Experts of a small language model.
Size: 15 layers, width 192.
Training: a variant of Adam for the experts, 246M tokens.
Below are experts of layer 5 (counted from 0) of a mixture-of-experts language model. Rows are named router (the router's row for the expert), gate (a neuron's input weights, with its number), up (a neuron's input weights, with its number), down (a neuron's output weights, with its number) and show model dimensions 0-191. Each number is 500 + 50 x the weight over its row's rms, rounded and kept within 0 to 999. Numbers have three digits each.
After each expert's rows: a language model's description of what the expert responds to; "gets" lists some tokens that make up at least twice as much of what it gets as of all text. This comes from a sample of Wikipedia text that the model never trained on. Tokens count by the router's weight.

# expert 29
router:534446489484421479448556586595539446554592537499517513540453507443547556513507462440481471515515558449436557475473542537414486545474484379493622434498594530485543505522551545430474447459495474567467539437521501527482506501574451469476548510485577505437526511512500505521576452471489525522483535491436478479546416469600489492540509497491494461445420531489589574429440401466468414491439441457531538396611447567549479561495550506554510555465577455436468447480582487487581511518488519453455590540527427406406394472548520459413524521517599471552457510567588476532467574472480474457
gate1:518782530536523473494523521500561564484499432523496502484525490456451511566470497461447541538496496538479447439507565501446468507507481522459473503556439436458544533482407416475477464533522451414574488487499498533537555428532553472506551518556558530453560513537477481404498488570495465502563483540456565410493523508495413515539487444406524558543521412596482539464464519559502530557439477750487453458566466486517498539522474461462430529563461564493495507473542522414491460497466515534439438484570479517492538498546436460479523507543549506530558475562475565498484526503457582550
up1:502489513579480468423580450514540523547503551501450433533556458517480409512501559467412562581530541486566483536595479473438561494518422497537566457471564551532582507446508456509389561487489542388770472554463562530448500447465504441473498533530524524520452399500540460419512594485499538470477566556464496465500544511561536524539624463486537527501474443464525470464469504484537487538437480502550461471589466601588474529450582539512478499473473477498523479535472554441586518577507474516464481451447515437488598495452489468487489466540448527487462396593475517478504479474479529532
down1:553544388518476428507493467496480599554385431433397494561560471560521459549491534426513559507501462496499374454418565482440529507484467522551480491511482543566538571435512486448446635522471482474593536488518545504485438465515468471420495399440518488535552492522499459541517474483490517463462517539541550521464516565551421536514523525508532510552464493500489493482518430468456554488509458544573488638459477498643513458523502530536417479451570534512490482469478500447600511590560508517397437515544421566510598498506394446531525512510491380462459523475505593497416570446504586437
Description: Closing parentheses ending infobox lines, trailing table pipes, and label words in infoboxes, such as Country, Coordinates, km, Total.
gets: ")", "|", ";", "″", "201", "Country"

# expert 61
router:394541538551496486568598491489543477504533451510533534427454412507614440604433473494468562507417497463417499354546550536468547523466521493488567480484441470573487445516462563490585424511615400563494442516552447546503540468451496494565501576477533570548495517437514526592431476547515478458520520466477482528510501527569544495506424487479485586462453491475529532493439535459453457475446529465460554484527455472574465594456484466522477524487547496484420447432562485454512556439587452449486478510637448452555549386468418426598456468567498535525508494484550421451518502448541557562
gate1:418777486582534430522497454547442460549534501499549467466518475572452587477504439550508488463510487509369544483486503542524519510502436475455525498540444468480542422493468483443494504489531437535589488465496426603501583508525504501541475506556496563572497475413550529486486538491499588533411541548496473570472481517482481493425498508500526511418496401494508503483494441419534439460471454716473455504494498462434568559522526510482548549547534454530481559459535517527551480609518498497418471484526505481426482449450418532531465541468483518530554456461558480468474485428495461455
up1:614419472480473469452409462545441562561503509452497545500551527458395445468465458533546532454558486528424540491444511509566507477478497516534520448458476474506483463576506441449550501489447597456826509472509501500455524477505516474541526515485526514524490507485485531507524470471512467441509456433502511474560463472499448476435514463478472507478514487493549406575487472471566504567492538504434532512503533500407549463496478447434606455574450503582594494541409510542475514609446467494424476528494475511488510495524478551494463523426501546558446401391445555462501439561461443464
down1:547512516518583610493608505561484476545575509499536562431511414529503573559487437552577469506450536533469434518490522534463452508475567498546495475560520460501453542501470469480469483496593470514493467418557545514491571560474517464544438623459542462510581574413536543483527434440424530435529461533475461455403508604507528452513523475422557518556444465550424572486452437556611469451429464460544489531483530439561467518401437508525521474537526453493482515577511502400430516508598460477515501529563578568467484479535474438663463480454570468486466419454462484537485461428499591442
Description: First three digits of four-digit years in dates, seasons and ranges, such as 202 in 2020, 199 in 1993, and date dashes.
gets: "201", "202", "200", "199", "–", "197"

# expert 5
router:501490460563511487588505543585563462466595526580560523589505472461412475525370509461472458535445530513455610465460554539459588562465596493514539424532544454453450477519562458414502438438526427523434539557527482541539468476406501481443513552527466488511436422427556567465524461416445497367517467569462579553431503505521537484475496483497519529416466544530520508500539516531474476514482521572488481491522550586450483417446552549540476479590569561456483475413584478561546564461493392417464577479548491540459456548488441455584444509535554421462509548430513527557467503507575477481
gate1:409722487520531467454551483427521498440451506485547468481531501451433528480503453530620498554524471480516494525495425519529510529473528529505471554508489488506471458466486510445456561522462510575502490454458581524525575382553519515510465520511495389550491461488505469549503544502527512518517497511462423542515445435547529422539486578485517528471488443350510425502541472547466559486453528807575473430461450469521526494506502499522530486539502546479537520488469509517528431465515501492467388521510389477527477457419456538478537492480523542541472467520413543487547513561510482504
up1:533487548507532577444588474513453497563494398469504524438484476469564489510510482430413521565460460460515460440561474578444447506553401491507487564447495579573501503493531503542520455532575556440784466437498530518489502489553476540498512529492481497529610510549532480535488543483589525540458467448591475509578499519532422539418488528512519568528580500372499502415459495497467539478572479538450634447467444550557465462519565511481547526506493432447445516549491475520498465548528546448509450462540545506505479545518493440472566542447474509603529443543532577484488470528467418506
down1:624527529456503555448524476529488451482492488512508491408445548430564469486460533496523450526470462476542462416538436470562529518495440499459479531477474478484528459485561524438552458554477539459536473583523524547600563582438439425392516569553500439473508478590477544504506448512445583547512453566535500425512625437522423427579475498437526472417568387439449488394450430450574556446516531568525491522469538480453499491483539481478438536480473449447594433547437477512538466472561542393630492579539468493534431573513473515498464498390495476510510456526590473474611488504462514539
Description: Separators and openers in lists, tables and infoboxes, such as the apostrophe after goal minutes, table pipes, open parentheses and line breaks.
gets: "\n", "; ", ": ", "\" ", "', ", ", "

# expert 4
router:472496417472474536569443496590575450445566580448531480542494498457520489532420534432577512441502595450419459409464540547469556496447477452587578466492623427481506408423484553440533485396474400533491477566484468479460577492454440540535455455443559474487560514517549496441485485548435447477470552497482541584557515453476536447506462511477533525472435482500550522472425582436481409531546536498465551579512522468462595556406447416465527472522537512435448549512593475510484582512537454561532526551498553497420521486535493414555455495401578517436470534471461440446403498507484478428
gate0:688595468467528576478452430456414479524551472443462494491487468454570486443491483530442492543506456588470477498470518519505472442527541533528481571455432484489427473525484479515434451552555544571479487518578449398475450502458448460556540524491470492478478487487479470490482463550522474500498475497485465467499458481475486480486455449514434603563473573474514583453510432550524508488465810601480484522535476496479498552517521522496418466490495478500501536526497459514472520439502503565472465455577487349495478431572573454604433509537518493460471536447513449455540504517534520436
up0:497514551557580499435455574500486543502563485551510454555491440464585483402542456583468523569490501553470503589507525524533511502485517439476525466478458520502548459531443518532448458551569523798567513456549469469475415459475419478633477597489459485499492528531518500472538428531462568452512514518395505427476457483497441504556421538467469510526501498521552509459480447515478547509446462541493566525461498503609523487538535533600527514558466465468557468524451447431578496471518483551453473446535409410509462501504471467545517520496440345512436485505489565481461545530496490526
down0:565540524543500492493502472443582476514516531448502447540488526514579560473377576567585554557484403617520562454574496532572420540452525497555532507568456521529413436568496494550486479577566558542553507512496602542539501597509458444477475480436504477539472528520500529539483573537422457399515558489568508508509526554471463427459544579503583480518441542474540581526455496592530466499471522625528500439464544488499546480448493457554452491575405413562487482519485550445513528531526419562528489481551520449413360465440567456580480592424513528450470481488493540466498422557518472543
Description: Cell separators, periods, decimals and short words inside Wikipedia tables, such as election results, squad statistics and match lists; also Comm-anding, Mc.
gets: "| ", ". ", "Mc", "\n", "of ", "with "

# expert 17
router:478579447507470463566541538483470454439503577499575537528580543446538511479437497440422510532484469487594426414443479567468533462500504501501493476509552431458504470471535474585472465402453421519430581484482575458508420521519459460507538442510533480593546478475524500516436507436453548472542530380498536544512611530540481501515481514482476442520503492470483467462506561461463479538542432548469425544489506492589606511394574431430446576559592421446490513446516450539460580550547469561415512463490431449551504434477449497569489486465459549398545415412381515450504433444561572559
gate2:507550727474496559539522403521409499499495511480515503492500517611528435511468444505518489549544563484459494439480548453539485426487452499375464493519531448461465542459499471577472438491536532539480461529511474449454487490504474528428427476488541504417490615566509506492510558488514498569451560599409510499642488484434476555519552519528427465519461491473432487507559429624541352459481491435701530481418513468508476485496489538481453479484568568471523502519537487530528496558517463464504426560552561553510573523507453480522503514530495503508571588477518556466493518547486482513
up2:470507549431555492607524534528516509467460506491608521488436491633459508424468551483480506519506576462484464518400553556623470479481503531441492505559473433475471529529441470634426470429456447491528719468485472431529450511481489553436447473519495446483473511480419456528451515482468515595512502532458493477529466529358439486505478507583479468546452477573383558510488519554454506445491514486504496492475504518492521390461574537518424479527491507445636488447507507471565451560557516586489515594520484548468583491480475578487563565478496482490500515462443499571548468449492551436
down2:432443652487501546471546472538508506543460515422434485549469521503562510568555605498500509438549546489474543544506458543523480517503579433539505529496482518498478448464528481436498552525452431459467559622456531495568463528452558613444501415498551600546542470573423597441513547522558514537427568522537552468530479437473449424533538555447522447564451552508508552535511450517514463524528444476505487489530427520557475553481407595462461516525568588581482494522509542514552502526413433416462505446434582466552547496359447551476519404508544435455473455465572537555474545606550498483
Description: Capitalized words inside song, album and award titles in music and film listings, such as Love, Get, Have, Let, plus separators in credit tables.
gets: "ing ", "for ", ", ", "over ", "Love ", "Is "

# expert 30
router:476623393550572468537544551529464471535553504541487542483404511483527483539440499431453591462446423527538477434512608512446432506494523500559523513518467482512510432518554497534433514562500425511494592431569549454551452543425432581474513391490514490547467511502549394522625571480543471430498467418477470524551612455583429448459506473538506532581452480429494578518447555460491516440542527509575527542508537499529535582533508438521501584502590521513526544553549475494479523484556458592430478521504555494501549523570446480615523522510433453472452575440430553579543462445549563498
gate0:762488519469490479489469498458497533519483499539457511495523487490534422445528491568488481555521528424556489475556461427476451522541496512484423550527430484492450539451519441578465511574599473478410512486540473512503501534525523498484571473398593487481495539537534517548479488468486526495501478504527532475491510527479512545534548569550428454485487529516475486481471495496460491504524818555456510519489455455433540526514459526515524510489513490605507347512457426540449389488476554424483477596498411490533492481520530510461518482544489466498464521448543490484489450492551488490
up0:533568508442455506562524488502483507453477460433500514453540522443490447554494431400463444478650463565497524478529528638465523459486454434569553515519528519494556470541472530476511477477457569782515484537488564486505487465524526473523468540534393530467543489434453479470509400498454495475501495549556485510525463535470459443511396411440545530525469481549589448472475518400497476492460464481522545482470500541482453504509540471360445499486440513441556562523473547521610514462590452545501432425470536522570503449491487424545497433498445536543568494526529503504526574509437485552
down0:511468482439489472527539522468443588488398484460417507519456473489575500437562538519418465594500450527495496522513479476508461457423473515451409472523559489432502379514439532515509432514593585449544514521588445435518538482474449505423528483500500524442463510510565473565542506423506483503463377482525565534505408444509510511397429522493454434457509535522615348464496515481429481506449635512481524443556436510476519459490524573519500527500448549485555496623450471456542487491535553530528486524522498554481360448480543446519525436526475433468597402424532480548545447540590551480
Description: Prepositions, mostly in/In, before years, dates or places, e.g. In 2015, in September, across North America, near.
gets: "in ", "In ", "at ", "on ", "across ", "from "

# expert 3
router:538553522525456597432545514554523464569578466478503501523539404571508435500532463511441481494523419505487468519474526531398580590459541438567480441562406486482451496544488442600546510596435539447465485539476430475548482640556529438517507541497467511485498549458510544485440374428509572428468571582445500521419515491463485533567522510475498490540498504551507494539396411462472485438490498445427580468460518553524427536433558468502465500546587548505457507501545463434551525484363429425523483433445423511590505479476534510527474420569517437518474511511508513530538576410426496575
gate1:539808500545388553487494429529460552538456417510567488549483506548493527536463586513487535495511445508537486551424467519480554462541518485555513534458511520493464453569539473569406445515525540453452531508473444541521490488518560504468481461559550570507528585493608480470457427538457519477510571494452531499556546478527549545518519572460501479514514504474470516475418446479466508528512432678484445574429492535537486566475493427530477507454508481437529520447469476494577539560550457425510428543462510468488529397590542537491578530538474448471483439423453516530479479464474487544
up1:540488510507462510522508467495514538495485382517578516532516515467522531480517504459532541523471530491463540527442534578470511460504530464605514564438523452475464480517506439483406470505517621483725466477439488517463478491488567493487502476512554590472486616426562532487428456636434562471568566487445534545523471460502497521571493555515529517430509469479544621405460441559468576492501494484495529554478547476510443485497460433508389504488589497450466420441502470494563496542532445449421504600477476439466429446545502545442544581504519438481421438365420503538484524544452521535
down1:491488456504546528493416527492454563473544521628523506458544462482529461563482423482502482547492512496522508515498537447561476516492510471400562485529464545490533444406538577491458561493541438516569578444615486475476526475484501621422455451449478491540500504482471568509562499523504496548457513547514514496503591554484500521454602522424482497548511471460435485561538493447547379596493533481575436577583525489521527453434487401517599412567431438518590561481452498481515508515420575494474497461378514602591493534482551502578582513510550498384555486521561526476455558481547600601
Description: Common nouns right after the, a or this, often media and office terms such as office, track, version, map, format.
gets: "\" ", "1", "0", "3", "name ", "office "

# expert 31
router:450585448563553432565534537542475475512506474511473507558512377611509412513481562440446487466422516521554522444544555435585557493487581483449560434575446405479451478551578568538429466584541427496438562563532477496499441556531562493545493454511499493585530479590478458571436560501533413493462495513566515487462512482517444485479507494486429470500448581459534465502512449422465510508456438486507522548494526545566590460470590553537556503568537497532533503456517445427474612469550431452434510446518475545442475440452461582581532442586563468467503443431515540507422433494618562515
gate1:486731453461511472538563503498460508489405428488380502480454464511533568464496429567583425533481610532539496508519500473465478461499502477523494469571450497417454490535481434484485496541489506569505550522533552526483536453455543579515465455500544486484545472466584453462528480507473518578498538517524571493589523550529498537505453495525491537568577617560554611439566484480512477464473532721518480521550529433509499474478568485557547476547533540547522545534446453596446454448469457493432498551482421503492560447547542522498472464434478436498561547605489499451529566519542538517
up1:455473553517440529483496438539405504560460511413451547544571567506447560523459528491491494462582498478519578517512550502497503534463513570517586487491532471479595494508477498503484514487476469466739473554511459522570491465511409426542526543500528556486539471551454523528491421516495428455515509457533417512445549513479495412428489447486472419564540374453472450576555484512440458470609437488508480462521539609531546525455438496429493498466478370517566427528461531411568488610452498504603519479472493546444580545568447492555511505490532523540503438423491449557537475486465422528
down1:420520488467501504479406434459418546510479501505542424448506405535550563585404520488517483492602501533473458599523527477527410401490494428510558532490493415521495568501478483532477482458468434485572575524599549487548518528531486438586437616472516464514447522459419478575477399522477461539491531486488463492516393502498467465462559552508510529497549500486478467470450486509493404532464555615530536495501451507551507395513524582485564471468566485523478570581514482522506348422528550471521478504480450458569531447414513487379465464506387387537533468523566481543508558557548572485
Description: List dashes and nouns in sports careers and species entries, such as Species of moth, season, team, goals.
gets: "- ", "==", "See ", "team ", "Species ", "ft "